Weights of a small mixture-of-experts language model, trained from scratch on English Wikipedia.
Training: a variant of SOAP for the experts, 406M tokens, 6189 steps.
Below are experts of layer 4 (counted from 0) of a mixture-of-experts language model. Rows are named router (the router's row for the expert), up (a neuron's input weights, with its number), down (a neuron's output weights, with its number) and show model dimensions 0-255. Each number is 128 + 32 x the weight over its row's rms, rounded and kept within 0 to 255. Numbers have three digits each.
After each expert's rows: "comes after" lists some tokens at least twice as common just before its tokens as in all text. This comes from a sample of Wikipedia text that the model never trained on. Tokens count by the router's weight.

# expert 2
router:108082072145151091175095160133142135140112100125115081119145173098084123134153086083065118156178089085073132166098165116077094130118079075075121090094110107176092072126069137157108182106158077130166126108074065147138116126105131115115120143143145139169106135193134174091147137120141107087107081140115132094163149147138082113144162143072178089080173183133137120179132094136133080106111152084131147137112109156119163154101131112173181079155093106100174163140103158079095080155097168114079108129182075149163068143141149143076124094150131117082085076078169096130162128104162116086140144167084144112099118182125117126081131096198096132120123174093083140161164101107156195143102131128080151168133171127122129126112074089164127152161116089129144130064166085128081148121144175
up10:114131157159084133146132118109213157089151077102112049060118188159152106154117161146135152133095173087152135112126180139155109139173165105122134150134115174138160106205061081168165043190142084119105143130111160117117146120122111120117139089116130131085180128123130161083155106137084160128131092027122118136084126123087146128110100105121087157138122094151102079090121090178107106159134149116091131174146166136077106100104124096088123124180076172152113147134122143140141121086084087134173128121173115100145155106118117166177135155127090148155177110149172120092128150180106135130149200094105095168071080140043149138105154156155145145091091135130120124148121115118142145174172120190198180098174059205183103131140128147094140106126133119166118132165135080137183124091124110
down10:120103048178067180158161154078117109159091107183111127158147128098095102149060130072158107123133183145148102094181134094133131127184165156158060135085127104063130082078129139125167192122080099120152098120179082159106100107089094151133109131203119123153145099092098150143128074129106172147152110125145098112081173118088154161132170074129166155141154154159134098125070115102140166113097104127131094113157098075176187106132163139151149121128137136115141118201094119140137105198073146098166152137113132157119100183089123079156176131091192098056154085127127132137077157143123141138116116114135131132159135119124107114125111163110117182082175145151119121123129140133085156191135176111131123148208168075089106195138159061095077118181125151129122110126119131146163184132125082
comes after: " |", "|", ";", " (", " $", "\""

# expert 14
router:109086081127152086177091165108137147131097093128111076111159175101091139145148102094077116169178090093078143156096178106087096137124081078077114100095119115176111074132082138159106179094141079116157120102076079163140118127087133102143140159152141156165098148189135176097137129136117118087101085161120114101163153149150085127121155151077170104100154173120152111180135078149122084113124139084128134125113107154100152168088139117178185072161120093087166157136122166072086090170109174111091112120183072135188082128134151138080123091148119124086093078067184091135143145103158106089132128158091143104086103168122133115084128093182088134113125178081076128164169106091165185146085122110069156166137188112124139124105086083156139130164136089121147125067166087140081164128135177
up1:127161138159146099115149051146105160159094156144144147149140156141092205150170122109141189109090084151104139193109131125147154138172151160129128127132104092118154170075117118164143159083108152182100090148168105108097136075134143120173131141107067145111166113126158052179083118119100072180044150095179141112102145084095101094120115084129131162136129096132077163141098166094068158124161126150123088140172153127127121110121055132063170083179155106111131139098088157096124073070123149144164154143137129089113214104143149112148109142105156126139160125130111193144140134139093120184073148104114121126098111110198104136188106198080151195083165136115144119074116114131122057118096138137119173100040131094128088154111124156081120116112152188129131110074121105096125096161139143
down1:172139124133140088079173134160180178177136104153118083109147076141154075129120157137108153051126167079103140099133151078162111140121168132160158117100125136088132148051178105106097101128156119098156163108075172133104168117111185139134102129145122151149117130137128132129130098132180097172118085089098140103141123085142110114146101148109032157097145126240092133149125113165093163198134093092086144125102130088107078118133131122128124155081131147094128182171190091091167123141140161172094152156100078169102135142129162107081135145119123124138137173068101163153108110123127102091133153038187105167099208101120112077153124122123170106118131115167127159106100165119114162082082121119123069082173174151178081137131115142136198161186154136149133115092127172132080130153060110
comes after: " |", ".", ",", "\n\n", " by", " with"

# expert 35
router:120080096126147086167103172098135135124125124121109081101174171109130152132176066114068086158166086077081107132067149137104113134131066080119145117127150134169098077127089194143063171118172124152148130117076106134160139092094138116161121194187107155165117118180158170111120182098092067090084086097093106082132170144148096142146167165119180104115139180100140122167121116145134083140151110087102173144129098135111133148130176099183170053142105081089182174137107158082098102158109164121077097130171089185180083107152118152081106090124124106101098101087189071117147101086116153086131125178105144110117115177104120101099124078175087136142109166112088120143173107128197167146142122123074142161163168120106120153115085113157117132167138093099158093092163093133104147115135161
up5:100146078126106115077188118163124110171137113143148179122123154157154116144106085146148121105157155099093082117080108166116195152153132131130090145147198105111094149198136100083066048159131141196105075123163175118154122158125128131105151156132127114137107151083131123154103156058162127145172115124103152143090142131140106093121190143135127107127175066154144171150174052106204166141174063128133099096057139157064115142092096122091101098141169156126139135136161149079172157131168114134081133132088095116094199147177124061103152157147132097101136132146136130105107092112147161110077133154130111102106086131150069108116127151100134105154185079154162085095153126116162135166165164123162085088046124152109081119121097162181093158093082156168158130139087170109144166161178120
down5:119198113145143206075100087153177105173146069138134094170072083113124111070122122124167190127124159118128131116119141102159149126098163164173088150158137118134158119168143131059149149169148145105081116103140144107114122124144135106151112115114159183255105074105148143150124125085097089149151096178149115113166134174164146127143180116128101087124100162117142162097056072143150135073133103113165128096112130152118128118123139117109045102073149071136129144175119174089111148128141103153150176124078163121190155183137155081129176126141159153144059157072102087133126118155128044125152143151064130131178141085108152104122047101177132093126160115118085123139141153125094109104143172158140088192076103098090125146127091105140136140130138117106112098139177122137169148166178097
comes after: " |", " the", " of", ":", ";", " and"

# expert 5
router:106092070111140100170094167129145145119116102133111089114169168090093140123152092092071105151176080084083148155099185130082099121122090086084109085093117102177092075137084136163090171096139077134160120111079070153124119110098143112130151147154139152165108154183117162102156153134128115095083073161123135109165164129159085118140171139085179090081167164118148107182147096147135071122112165079156147132117116162105148149094147131180172077147115082100159165143101159079098085166119170105086104133183074154171074154136163146071132093125132115077083087068184090137151138107164126075129136161092144101088119165116127137077124093200093121137114174095078145168168113097158191142110128103072140158127177099124132137098080101155123138162138090129158135082173079146087159130132174
up1:138085182142117140148136174130105126150151164160118172133070111158140155158073150134134176119156149134146209082080046141175121145103145096119178138090121148199183145130104154165094117125181097103160124168162155169119095134105150154152180149138149114094091164130121094158120086143112153137125152110140046146107175070126173098131063135135116125115077136098087150214095095106113129120130123112136099165118146178114136125139150135060167117109148165157127123170095132066111164094137117129139106108123206200102072178127106108094111144153151079174129128136086126106123130087178153127124118157186144103176125137136096109080155144176082168150090098144151203149065152146132083078140119152210111146109106078145122138155125109115119159125141125106129144128097184167105091043110188
down1:157163087123135151092102076155160155116185126125118110102109157161152151089081143114123106137153132127103129096153079154129120152175156121152154040192110136165184149140111228138085162140078143110131123106110120122092160136091182088136137112135115132166129107169077194156116123121142145080200173065146161178169157078162103109068123095169137153145099086138052179178111136112098104151145156150144120092148155108147097116150133180117118086142130135170115053120136116101133111098166122188053132120133139138114118169151127186100103132175173147147113152147151165125168124151184068125146105170150113172114183094166098110099132133130132096133100107118115096102103123108105139136127076136139191122082147124099118102047151189131073085146112174116071047111157099130099191154143131
comes after: " |", " the", " in", "|", ".", " of"

# expert 21
router:136164118151135150179131173175081102102151117136079134167142139125112128147140101170106129105091081111090180177187172179095101159113055082178125156112171175172122098090105119131115176094117120137158164130093121138098111072101157067098127179131150155144057098124070159100063086162139107105152093038146139111180121153103097064129137127156125161190129132155192146159175152176145138122111170101106146147099130162131119101144153153153093092152199151138152133083116089139111098172071140094166098117112118134124081088180115159103118118137142129138115104145147160129147110184152105110131169133109174090121139125076111097092161105153119073087144172132094166159159171166121125083125127162085086147060167157156123055096086064168172157153082129097125133095168136163116167095140147
up7:143100135097153184155150170173194133162199170197092086164158139094200153080090148156175100156144111159118144125087158185119160145128137166158115091101090134063157131165106105154130119124133117138142184150140105111137132125129112089126115122105125137173190145114130123210141094082138124212166154101124166139180166075100113121066049122168109083123132155139112100105076091159090084130141145113142148076168089062128140129143152099135109081114112133076118103217099128172089092076100103124108121082074150182090141129088181098133098065132137102174151094147146109087101145187089141143177128135123202079092116074096182121115155148133094103146102177116120135133128129136143140138121079130125156149146109119067144139135136165185082145129146125123114118113113134083116159156102158
down7:095118146117181088123111103167121090078112164126104103162182155175027145122145153166132119120133153136181126105092125132142114130119185192118091172148110104201177164079156155095145157070134122159114070142114099200094113117128153122098108074124145103100134136128117150088148177127139134075087135130088176134096161081124195086104169104152101169156116140110111080109135146104130141082156120122081148129124117200094157166150113145127138130113045126119154144122139126122138142122088184151118137110120099117126154097161139178152125086106099152155142138114136109163149100162119088115039162149067128126172071107096131098088137085134104211086134136183140097127178209099096101107173147136173065130130113154121133162135161078107162097125181103171128051147102096173140083174125083
comes after: "=", ".", " =", ")", "\n\n", "\""

# expert 17
router:128036103107144158143158163074156164149070080146114122119143114088091138138212113132069132145180086107104086119110191150087109160132107049130105157108132143112107116158079161178080161098195093135148131091105099173116141116151112123116161101086117090185095143196135178133160119160121134084116152162146176184162097159109101167156134146087153160102150127114172085175115155097146085081096086125101146126091142167173164094172106145164171086161127104149139139169114093116111086159139149131096093119173095120151087098107108124115116175144120183162104095104165085110148139109187107107166092088122162130151071159116123139057149163168132146168081162099095105190150103128164108077115154085083155171124154127069171148098176165150158145138138163160107129117157106104056147132123133
up2:136085123130118118081122174160074146154181152088167086110138137146133118169172111139165129129144088118067132132114100131084112110145118100105082132089140129182197084102085133101148134174116136177143129090109155160127093086140126125156166146120058048136103112144092186104164115096103084153165130121131159146136114071099177130113104109159171039077131139107108123058070159124123150135131155126105210172132164119125132119118112176145112127091133178191113168102096130171122155073154117174136102108104131109127125125115116089143190065115132238122133131182152092143126118171071158190090142118176100103099169170110158179077122140105147155168108114118214091079094114116129084182125170120094076132150148151124126133142113054160169099156163122136145118155160112146119136107091108
down2:054137194153142189110123139179124131079099113136114125109167119147147095122192175139167129105097151163209173153099144158153082134100124165110164111128142144132125100149127213070104142145151146152108140127117096064065174132107138172142119155139169163157068150097074139171123166101140102120202101123127155119123136133150084131129144074073117147123132119114141128174089057114181189142139182143155169102144109093074099128121087126050154095122131077107095084038113093126060110146140131096078156121162177109094067079112193148079159137129195104100148155122070152123130112071118164139140123123152175129113119130141141093140067110120120156126115104104140162149128191158133163131151162096108096088141119157119107108092163152119167133128130119168072142065179134136168154124127135
comes after: "\n", "  ", "-", " 0", " —", "%"

# expert 4
router:095080073125156104180090167132129148129121111130099076106148163095100142126151104087079099158181090089075137154078171124075095135114088071089120094104106105173113079134087128165113168100138090121172117104068073146147121123110134101144146172130159157163105139183143172104140134118124113091103085168108131099168158145156085119139154160077182103081132181115150115179136080139121073121111155081133155136116111149092139159097139111173183085160124106099165154168121162076083079155109181115083092135182081158182086139126162144077109079148128123091079085070181097135154142104140133076133144157093150103092108172113137124074137095203094121130113181102072154169156106100168179144095107119077140167122165119118133146103093075156134144171128082105152127072152080131082159118119170
up6:186165167127091140073196089129129132138098084165156127125154111155165137127124098145067116115061143165102148099117109090148138124152070075144166115179153101143115186143113021162143066112128157076072119113119122187106144126120157181110125100097083183128074106136112134134134169193130141119141143084157138143090064137131116115112187127124088127167181185108120162165139143139146104113081132159096158138119125111043118139123133078111159158112151130151111132143120125134135169124143153146107153148192121094141152098151173099142154145071108113099099111158108128156027137117108177205099148130131115111170096109143220148167173078043101102101094125141119106135170150135139133159123101139156151134151119153162111120148139107033164104122156132149156138092119085155091121128094055
down6:136126092170117145114091098169085134116144141111125096169136146144098098152104123153168106095061174116198141108137178105131122071072163158176150104119035138180120096136106141122137127103090106129151144096134158095132085091171157075158146115121155142121138163143149197142137116119115151139161147197127111130211184129103191060095140083194187081144104157116168133078099147168087095121116143138114100139142073093195068165106171150136127156138116094090168113149121153128089124123093161128117146137115122168091159145103150107111087106120117161163121065130140069101140158077127110159085143132154189163127110103067103136126174166182151152109115145093101174144102116118130173092136080201100143183124137070128196124194113097095154134127100075107109110060140100112119095091133165
comes after: " |", " the", ";", " (", " in", ":"

# expert 44
router:083105090110122090156103100163204146108109142107152092105145138108109166143111150143164164150163093101102155097109141046127102153119169093140112100102138205145109117137086116151164149173140100124088117116157133146177159066127101092154148130143102109151079173170162153139103093115176172135124131150159100149173089068183101139128117068171061144207107158125142138111163172110115055126123135072124116147153097124151117124075122111149153130137108104184153155167174172094114127105131147125163184196120078143137102128160155157086105166153155091147120088160100103159131131124114167117147108158090096179115136168119108133094124118175092077102190117129088178149157175133138158080078097096089147157190118116120075096105177144177150155168110052161172040103159091112169155134158160
up1:121102165184093084114108103031137186118120139180119125162098145121134136140129074162119106102156113100130163174162131143130166137135085166093121081111169129083121167059145111096143169119075155128120096117130184114102091132221108164188105142110134140138089159165133117194155167127113110094128067150142129081112109126108128167145119158158090173190123100111146087106083124128098184145188177088121109080115154106095137132057186113135139141134054118099123156141171136193120159077085153188153097098091158111130096119144122095146148173141058092126104139145095089166147155126090171192090108151112168081119192101146146102069103132105141108173146112101160134113095140097128131129129143105144104177108121169139110151150220115136116100184099127112115112201111121113178111122145080
down1:155164091112170124140138190153184115116183167140149156133135088075152113126126092118102086080151134140101139168096133159035090129139134141118124146117090161083100068095122110120118149107146191144099149102119133140118162135089150172103199087107151133174120130164092141143134119134133136181109116162125072134167117139142168125116173073052082163156114115080162137109199133156112126159068127113139109132158159121080128061142106162137158156103090136106162123184170114118091141097121111170132160171130149140118031135126125120117094105129080175064104125128156147160165126123050127124174167165127110158100120111103133130059092098195090151149156100131107174157149154113109179155086145166135071133125049154161138111073135164131160150104078089120165101137142082087190132200076103
comes after: "-", " Binomial", " Full", " Cre", " Si", " Ed"

# expert 61
router:116093092143153104177099153129125158117090088117104086092168158087109123131152091087058124165163091093088119162076178121097102122145110079090113089093129106170101082132082136164102179098172089129152118100083089119137106106084143107113132145163145155165111136182132174102134140140105103102070088131108115080164181157139085108134163168099189101096151171119134126183128093161136081107127148076132162149117104140107162166110145125176183068165111080087155160151107141083080088168106177099083120109180078160167086095132160144074137075142118125111088091086177084128149126099146124074148133166086140115110104180112110125076099093186081135119116179090067153174176119090151196159099128108078140147144170096125145138099075084162126146163127089132135115094176081133106150114114173
up5:123132128125149152089167169153108070166102092113140179106121154212165151169163125120100105039142090127180105104127113080121130140125129057157095108112161074087095133151149107111110136160174126109113152104149104176139135145156116103145161059183131123088161131110144093151156125151105151111146137156078150125049108091116157080144066122188092037112134145107035156100119128143106177158171129125106109122146136190120129136154159138070224133136105179138129148095162112102120106120141089129085163059102122118155116123165127173174109145154114099132140109164083157104128085185153161108166119081183126116136143093138146154123088160099124140190101133103107179152123071149140102127084138168137143055177089140107170137111106181152124139110063121138157120167092147107142117146202096
down5:128098090107110140129202076145067124106120146113120138097121116073124158175109146096142127103113113161152151123173150070154158095119128120217112118173132147165102155096172128112112078136132157088117172130136160122138151163144188154164132111114079147098150156136159116143114128106118150087119108161098181157144129143116104160063162120111165123102119088102148039113137118124188123178147089141070135138183117026150142085070100120094100087105077082112115169165092132147098170089096084133129181147065057097160127131166090139108136082168108093166101164165191112108100149117119145132166163104143210103074115099112128170114144064115141140157140172146169152177113184121136110143130097100106116147156087139168188136133167135162143154160089089113174129130102068103149131073191108
comes after: ",", " the", ":", " of", " and", " by"

# expert 70
router:104091076116175081180101166141131128121121114128117087098137165108095136136148109077082085129168093088066131173076172123077089123121093090078133095087128112168109076143077142161097173105138083112148128103081074166139126125101131110127147146169161149149102133183127169104153158141135103085096092148112135086156149147177078126124158132074173076082159167126145115178137077141131082131138148094150150117125117158118161150095133104178189070147114118089166148144099144076091075154112180110080093119188088144176077132132158146072113087150131119104089075071185101142187120101161122086156135169089145114121117171109131113078126101182088137118097174124067134170181101116153182130108113102075117164115166096087148135094073085150121139165137084120128121066163086136083161131104167
up1:148173127093144158135184085098186145144140098165143132105115166147127152147115098116118132072136145111093133157145144166134154075125095137120145115101145173180130161141139163095084106147112157168154170047089099166093100165183177138105151161178110093116161190153130089198129167147167113101085162051122170146056133157100128141097144115158129177146136152108136155105087068064134157154077108111158095092175144134098156133152072141158113144108143158113159080098092098157115138064135096145135153103147162150152157105126127123199113152146065139134094151118119128143187108129118134109145141159092153163134134047138100092146130113195050141124126145124130132095135134106097181073120120169085142106080070146127177082040127135142082130172070152103122149126060157147195077116114130
down1:106100103091117180165160139133159146167074088157153126123118152141105109116151110125151152137160106169161150151134125152141154150199104123158135168126141099084109174157081171043100050125117099129118155109134115134134125137132146143083167150115083079125148174155126120152126121124108159189094079077135155122190182065155131126178088113122113164126081115096087129147097130072116182190119084114142163146123103070160092101144128145108131159052045173157164146165160143098085105167108082094144107185086078144122071125148118062159104150095115145116128176123139147116120173065122121131116067096116202169175106090147141109126182120140156158171141076114029146144132133108094130109162100074103145153137132133165131082179095141120126152148155159130159091100116134140142104216110150
comes after: " in", " the", " of", "'", " to", " on"

# expert 76
router:110074090114174101188084162146161108106120104136141067110148164098098147151145104104073120208161093099077146164075170091099096128113063065099080108087090125186081098162085148166098165146133087119136122118070082162107115141105119113110119152153165145160113126163125171085192140139111140086114093140147123112155160160118088120128158148084162107115166173136147119172131100157138074095087159106142146152111107154102155145078150119192174077147119113105149172139116166070085085155100164098080102094176088155187088156143129143072105114155129122129098077075161111116174148112171127073138143142090150127096096171139143120094128100210125128140137171098100132161151114108147206139087108112079126152145172138137144139088064090129133130160121083110177109080170065144122143149136171
up1:007132158149150092151102085115154108129130098100134086105176123094116123106123158100090116142116111100174139136095073142159180117115078130118108122150108183145109089127089160101132124081138181144107186101182109136159120154133133122096137173111096096107139121079107131125131144203069149126130131137112083143103069089162090126107119088126170115093168164110125176105130105071112166088136103113051141152176150084100075147114107194120154122126151167162087111095122101088171154111229116136146105117155083079100047181082066142143140201136079131125145146112172150146074156078132088185158147157105137065139104091155183162117212142128146095151093133146145097122121156094110147105083132113148144109169114152139143105072125147147134141096119163151136080105129173158165143166126104
down1:111145139082134088151215164172121116098144090100131108094127146113145067098148143159133139109134130124119090054108157129061113060164112129093241119129175112124127157139147105128102073156152076147183114137092135074122208098085148156152145150149127105147171102125126057132115092162078122124183142196121087190168117134116131099121141099108163129104123082095145100110123110164135074110166141141121148070119094136157101091121119105168136165143118116193177149180120110113126131182154130108096158129087170124144138071134126163144147103072140127167142179152106092142110054076126165128205120171132177133176120125120134105124104171130179138085141124097077077118136138113117106153127199127124163092111138110085102105132166102150181085201153132195100126097178097119098148107165113
comes after: ".", " a", " the", "|", ":", "\n\n"

# expert 42
router:135122098092164167142129159122141163140120084122111117120162156090119189102172075098090082154182075118075139136084183205145089161113117060097140056118154124167078108141074136204120173075099090142166111127080044148138119156145175105147149106097164171162085182172158145123132152170165088090126093135173143113170167100135087117090148096104173122109139160129167116161156089080113088093146129107094153163079141142141135135141107139185163117109155108084142183100122154129098085153134173095073127131203097128175099131164117106091098105146130106126113104107157081142091081119166123101135112183120135149125068156124174106124097095134165128110153177131101121148130117094141177092097112110096148191091189118167141150084102054147102143138143153134147144100127100099088163096120193
up3:103099152137132154126157099154150151175138122140111121106065137126111141149155124130165119078216151115153142081176105123128152130154141163182135103134086130111104139143132100065116150161208131128123139134084121081094157165177095132150204078165123165104165144208137103088100169131083128173120078139149164155089158104117092138122108159166187109075149145167121171131140114099126135145170118138120102196166143140148060103114162139105137066140110133126125189139136103144073174080113109125129119132113139189144132107124112208085158111098064134096148132125136146160025068193152177166147145115118134117119110112125063185126135113129138119160112106037104152119164076148129108177122084151143137116120125191193138153089142134138125126063043135122126136111101184163118087112093130
down3:194125146066152171132134123152163159137121129118149138166182116148176132108092093176129145124172132154144097194191172141106106122060136165121114130107102197115210119109179178202152147145106164107160117134127192124163126132122185095120168142111097161122113130138155167111173172116128096094131144132112112102159135161178167178191121120097148179100114219063097173127080107147113142143122102119108113118070138101137181127209123096156100083119095117091099141132161144115084165075141104105100124118110132098106119161074140148086104100124099172169119102150112071115169098099083118101080172071103116144147119138117115090079139086184130144100143136110112063077178147152102168116099112148102090073087141161117117105144151128120099112087115106039150100143179112124096080145161124
comes after: "  ", ")", "%", " 0", " —", "-"

# expert 79
router:114087081140149096180092167137145148127117116122127079083160159094096140129159102086077109165183078086084141157093167118080101131129076085090117098104111125173099064137085139158100176095146083120173122099068074133135132129107138107117152158148126137159097141181136182099132148124123110069099079147117136100175163145151075119131156140071168093084149190126157115182134088143116077126129151088131147126111103153127165171103145121184192077143116099093170156142124154082081075154110176112093096139183067153170079128125161139079130104155127118093091080074170095135164136098149118077133129172094139108102099181114119141081125083179091117131123173103075147176169115117163184152101124104069154161131176106127116127114079094169145152172135088131156134069172075133086142120119173
up1:125140111138137022114103064137150142121154143127155098188150146089096120139116080182117168120104166116141139119129156100125170134107121074107157108165131150088162139094106155049089081133099139132110128175149124085164166176179081122088149142073163130124100193109132120161094142070117113173135131108148094094152170160154109087166162119136139166187098131133144170107172144151189093166123076169093053117128130185134118094093119159094056157172121148071121064123104102113167089101158128126123053128133145155139167085131065117065134150106158089151191165163056126149111136161195107131115162126165146129106110137073129113107138163113086138095149151178100142136089204130087147122169120130108133176140144107130083094166154140145107132162150140117193120147096176100183120138157102
down1:157148118147149173127163121144154139136138167163147073101078135189202090135152137139130119131134140162096080066052106145114101114192125134103105141155154084063149162153111145142081082099081136124164092126085169097109088114168082097108136098132115100127117215138104149141126136114186154089096131100070117135086089180149089129117167143102162137128038151096168143127140148096119088143098125140121162104142144133134100078136139167099094132129122098073186141104085156137199100136051145157105114117055120106139150125130139172131172155153136171143123116140173126095120173094103173103136189137163110170108080084130166174091144057080221087093165187187082105153133121117162146153116104128143130108199145131109073150115118083111147090108138108121185107134158149110107132127166130
comes after: " |", "\n", ".", " of", "|", ";"

# expert 51
router:100088085146151092174094165121144144136116100132115077110168167100102135136163090094070098147171087103076148156094176122085089129120078084090109086095109124159098072118085138171105173101150083115165134101073074153133124123098132113114140152158144153170089140183128181099143150131123108087104089137123128092172151141144085114137173162078178089091168190134132110189141104147122071124121149091137150117109107163118159160094136124184181066156119101112162160138111157078089077154115170111082112127186075148167078138150152144077131100151130127083073079072173080125160116102156119074129136170082134113096106170111126130080129087191094135128117175085077133166164111107161189140109118100075151158139170105120132116113081084169143150154118087117146130069173079134082163133129179
up2:150113087136112066118144149160145174155124075125145125117196131144150086133115145091088129110109154104166192087144095157123083166093166226150162138090118135143115195178174112074133150154096082190155120140128097185044151128100081093163179098133115091164121121089187131151188179078147136124110085123135077121066128115050210167116153090099109171082056168160169116116159092121112137125131082175107141189153072098127167102112125171118077097146121131197150123109158097177154158139141143158140164153122144123128119141096137142217095135115108130151118093157113163177143134144130123094165114115175096149105121112104135155091093099110141163104169131121153119119077140144123079195145111117134136075132134109141117120174126130144070089105150184125113101145135113113132081106096115
down2:115158131193096130122135168158114133175126134137058141066053117140102162177136123197073136065117116168120152145163124124122117158091097114124090161143172120156152092131120176157184087174099167118106159173153141145119135135116098122095089138199185152152141114065122178103118155135123161134116128099135095132071160120164110142101124132107103105117196150067135101131088109103121135148094097151111135119106176136171105156148142109104179162082061123134091131131095153083083146107131142150106163098184121071106125153118103143147143186159151213141136146086163164170101095077141106191090101047128139136147142081131119111165088120119166092077195137145138142035119088179085134136151155083100171147078136110084144144109161124138085123140169131051075142137176129150092137128099107
comes after: " |", "|", "=", " and", " =", " of"

# expert 7
router:102127086143169118157081115129103166161097161093155130178105147090145142181104138075089164172164118068105110169186137130115112115114097086113141115150185164139144119147108125162190124152139135117152092076109092156121171147141151064118160120149152151150110121110119153178118132111083116090074104147159050151173125165155119168168191144087153184131143074121112131151102107166083109102106141111169159109132142053092171166123092145159105151166138093130079128080173105103076104165106165115132192109181104117190092138077171147100133050140153137168088131128134059129140090124162095084059175169097167166077076128151118094138115133141098164117151164129078160142166116123189080138156117127151118154099160116152134105095098098153088103192136081105133113178108098066088151117160162
up3:153142138145142091160104151139110141134075159140158146124139081119142126172147140064135166074129128139133174176109076147145127151096112136137115179139104127159142043120142100129175114070049098114125168137119186129139180115115137099099129185101109043152114120142159159174094139122134167117094130160113102092182129090121131108179098143117143093104095114119112092123112095132171084091133133111117169128083143095151131115143162116073209194093109161117094166098146097074078143158183142127134195134093156120153131093104050106170181141157090122132157081114145116195183146151109149118147173132155068165093087112073159172137089061112100170099127142172095145098197162131116140121182153104113140117123092140093113056140100177123184106092115083095175163067129137099160158145137159
down3:103129096147101088153179134119124102162218045145130116092122151159142147183154079087106109159107111133103087139156143081116089120169120118112112110132213172109126175134085081113093175201187138111094147106149094138089097122123124130143130079122164174103153155090167096196114147132100181142116085171131151165098078147132119157095114116111136073117204180168152140145152130119119151121148186161138124145095178149107144173130139191151174127130174135138162113136053128169152123167092063155158091141173143159117077128118123142084102099105119139083139162138106128090118112143104075150068084084080127077147146140139104154136111210156084089095103120136141182150100095139139088160119059135110083159128134087127079163102084114131137107146168096150135171125082106125175102149194102
comes after: " of", "'", " in", " with", " is", " as"

# expert 3
router:072141127078112116161141171108152090198136126102153090163138095148139113170103095141091101128144089114127159164168194121079075091108079091108087128095148123151086140120126114163082163138165099137162143139129146131179079080152167151118109107152127118184112108168077166082076098134094118077123148129170191108150068198073089099137170190107105141140150184135169116169142113177105108076157122128196142141147155181061136117140108163163169099139203077073174163190122095091098131183134127118094108128166088114173090090130107091082113113125110150145078098094157123129167133123147091100100137149076174100125069157130152109109175108122094123109103163078147135175188143138136132112104095140106093142106130156145176150158127140160189140129116165139169150169099085153122094100084160
up2:160089113101115174174124122099193116114082124133101059184130098115135080154081154131114130119136113125103119131130091167058117149094082164162122153125103101117120136067152098169108150127122167079133153202189115149175180107130154072127146166130120165190109185132146062153155139060142111104122114119096134143153109162193129164116134159142097106135107158189136108098114116173165163120160114102126174146135099115103198091145142135142160080093083166126137151126050112139120101174091114120166114090130084135160131095094172082114116135160065074127192161106128151140167144092085151094123093132146163142137157187136128139106106148151170039139150153141112155132119144102151123149160147130161093096131182171142162111139132158093031079123092128204154102114108162116076213141134105
down2:141151113110106125082069149170169097153138123043133139162135144136101153103203117056148167157113170158157109128130103095092090132134205112099179095137106145142135072125104119156150131114117134099153115210078189166141113155163132147114116070124088146092102153129114144080063150163117086125170123118157088164039133119054161114129129117134164115131183184113152143190170178147216124136161138173144098114140137123150098164151124112136110068120116202117164141079142147143170106106102078150103119133098172066161150162175081153178190108112178122186104150135138141116093146155197099163089108183084153131136138130137055091101146150144081157120120080160058128112114102148095115116174100157125139124129122118110106091113134122139116134167118107108082135147133098080134082138120130
comes after: " |", ")", "|", ".", "\n", "="

# expert 46
router:114066114138166149161119139086136163157077102157089116107132143149098117120171126139092095149168044120101091108069183125104106175174076081116173103153119127170107087159076164168091179099148084157145122109066083172102148128163162080083164109096164139209099142182142186134144118177103089077141068179144158093138160141143094171081172138122123096156158183144132100178114080084142094128123077105105134147095160134131144119099104170185161120102080098104158165113087142088095100177164169109142090145178115155151090106121128145082131083164134178104136086101184084169160149134166152110152126162131111159127088155124144133094126140132141183107136179104116122124163130105174146131126097127073160157098166117117176141076148163187102140121109147151111117097143075110075175137091160
up6:126080115110140136100187152125130106154149085155116137105120157130129106130177163127137131079150167207197137117096104193124093076136115133128182122096107044127100128097137171095107101130166131122105170174148144179174135106154140183124101090097150105124159084113083214112135064163142082123129082182102092080125092119173136073178140081111137196073159157142125091151124119114122135138079102140182131160111128144145142161085096117110147134109100129138169090124160179146150086116145099211147090151087111166168128100078159139171165118186092160139129180114158092130122087120174080141093140095158124104066190134122144074099149166104121122124148124132144119085132127108055156145138194136117089112053159119123116167222107094132147141165076133103145127153102098122136151127111085
down6:141147145124141118095128146115109162111111150131121138145130086115133101107110092149131146151130119114107127110190134093110083164151127077116123115100144125100173170109099132135102089105073135157136127075137162112133147183116177120117119119137084046134115118152107081174134133109132162163087166099107104095188169164103144144127121149179167122131087094074117106153094158057069131107137206079122128087162134177165083088133050099135176146132127159140145107069152086105169116127145172112151121110086170127122143173162127161123050070083170179112115175129149081120110107130168155108160176215089159159111128066169171142089140149156120141164102124118113149171117080145137154159097070090097143197072154114111120130094149190140119090154209142132121159170128221098129127062145078
comes after: " 0", "  ", ")", " 1", " 2", " —"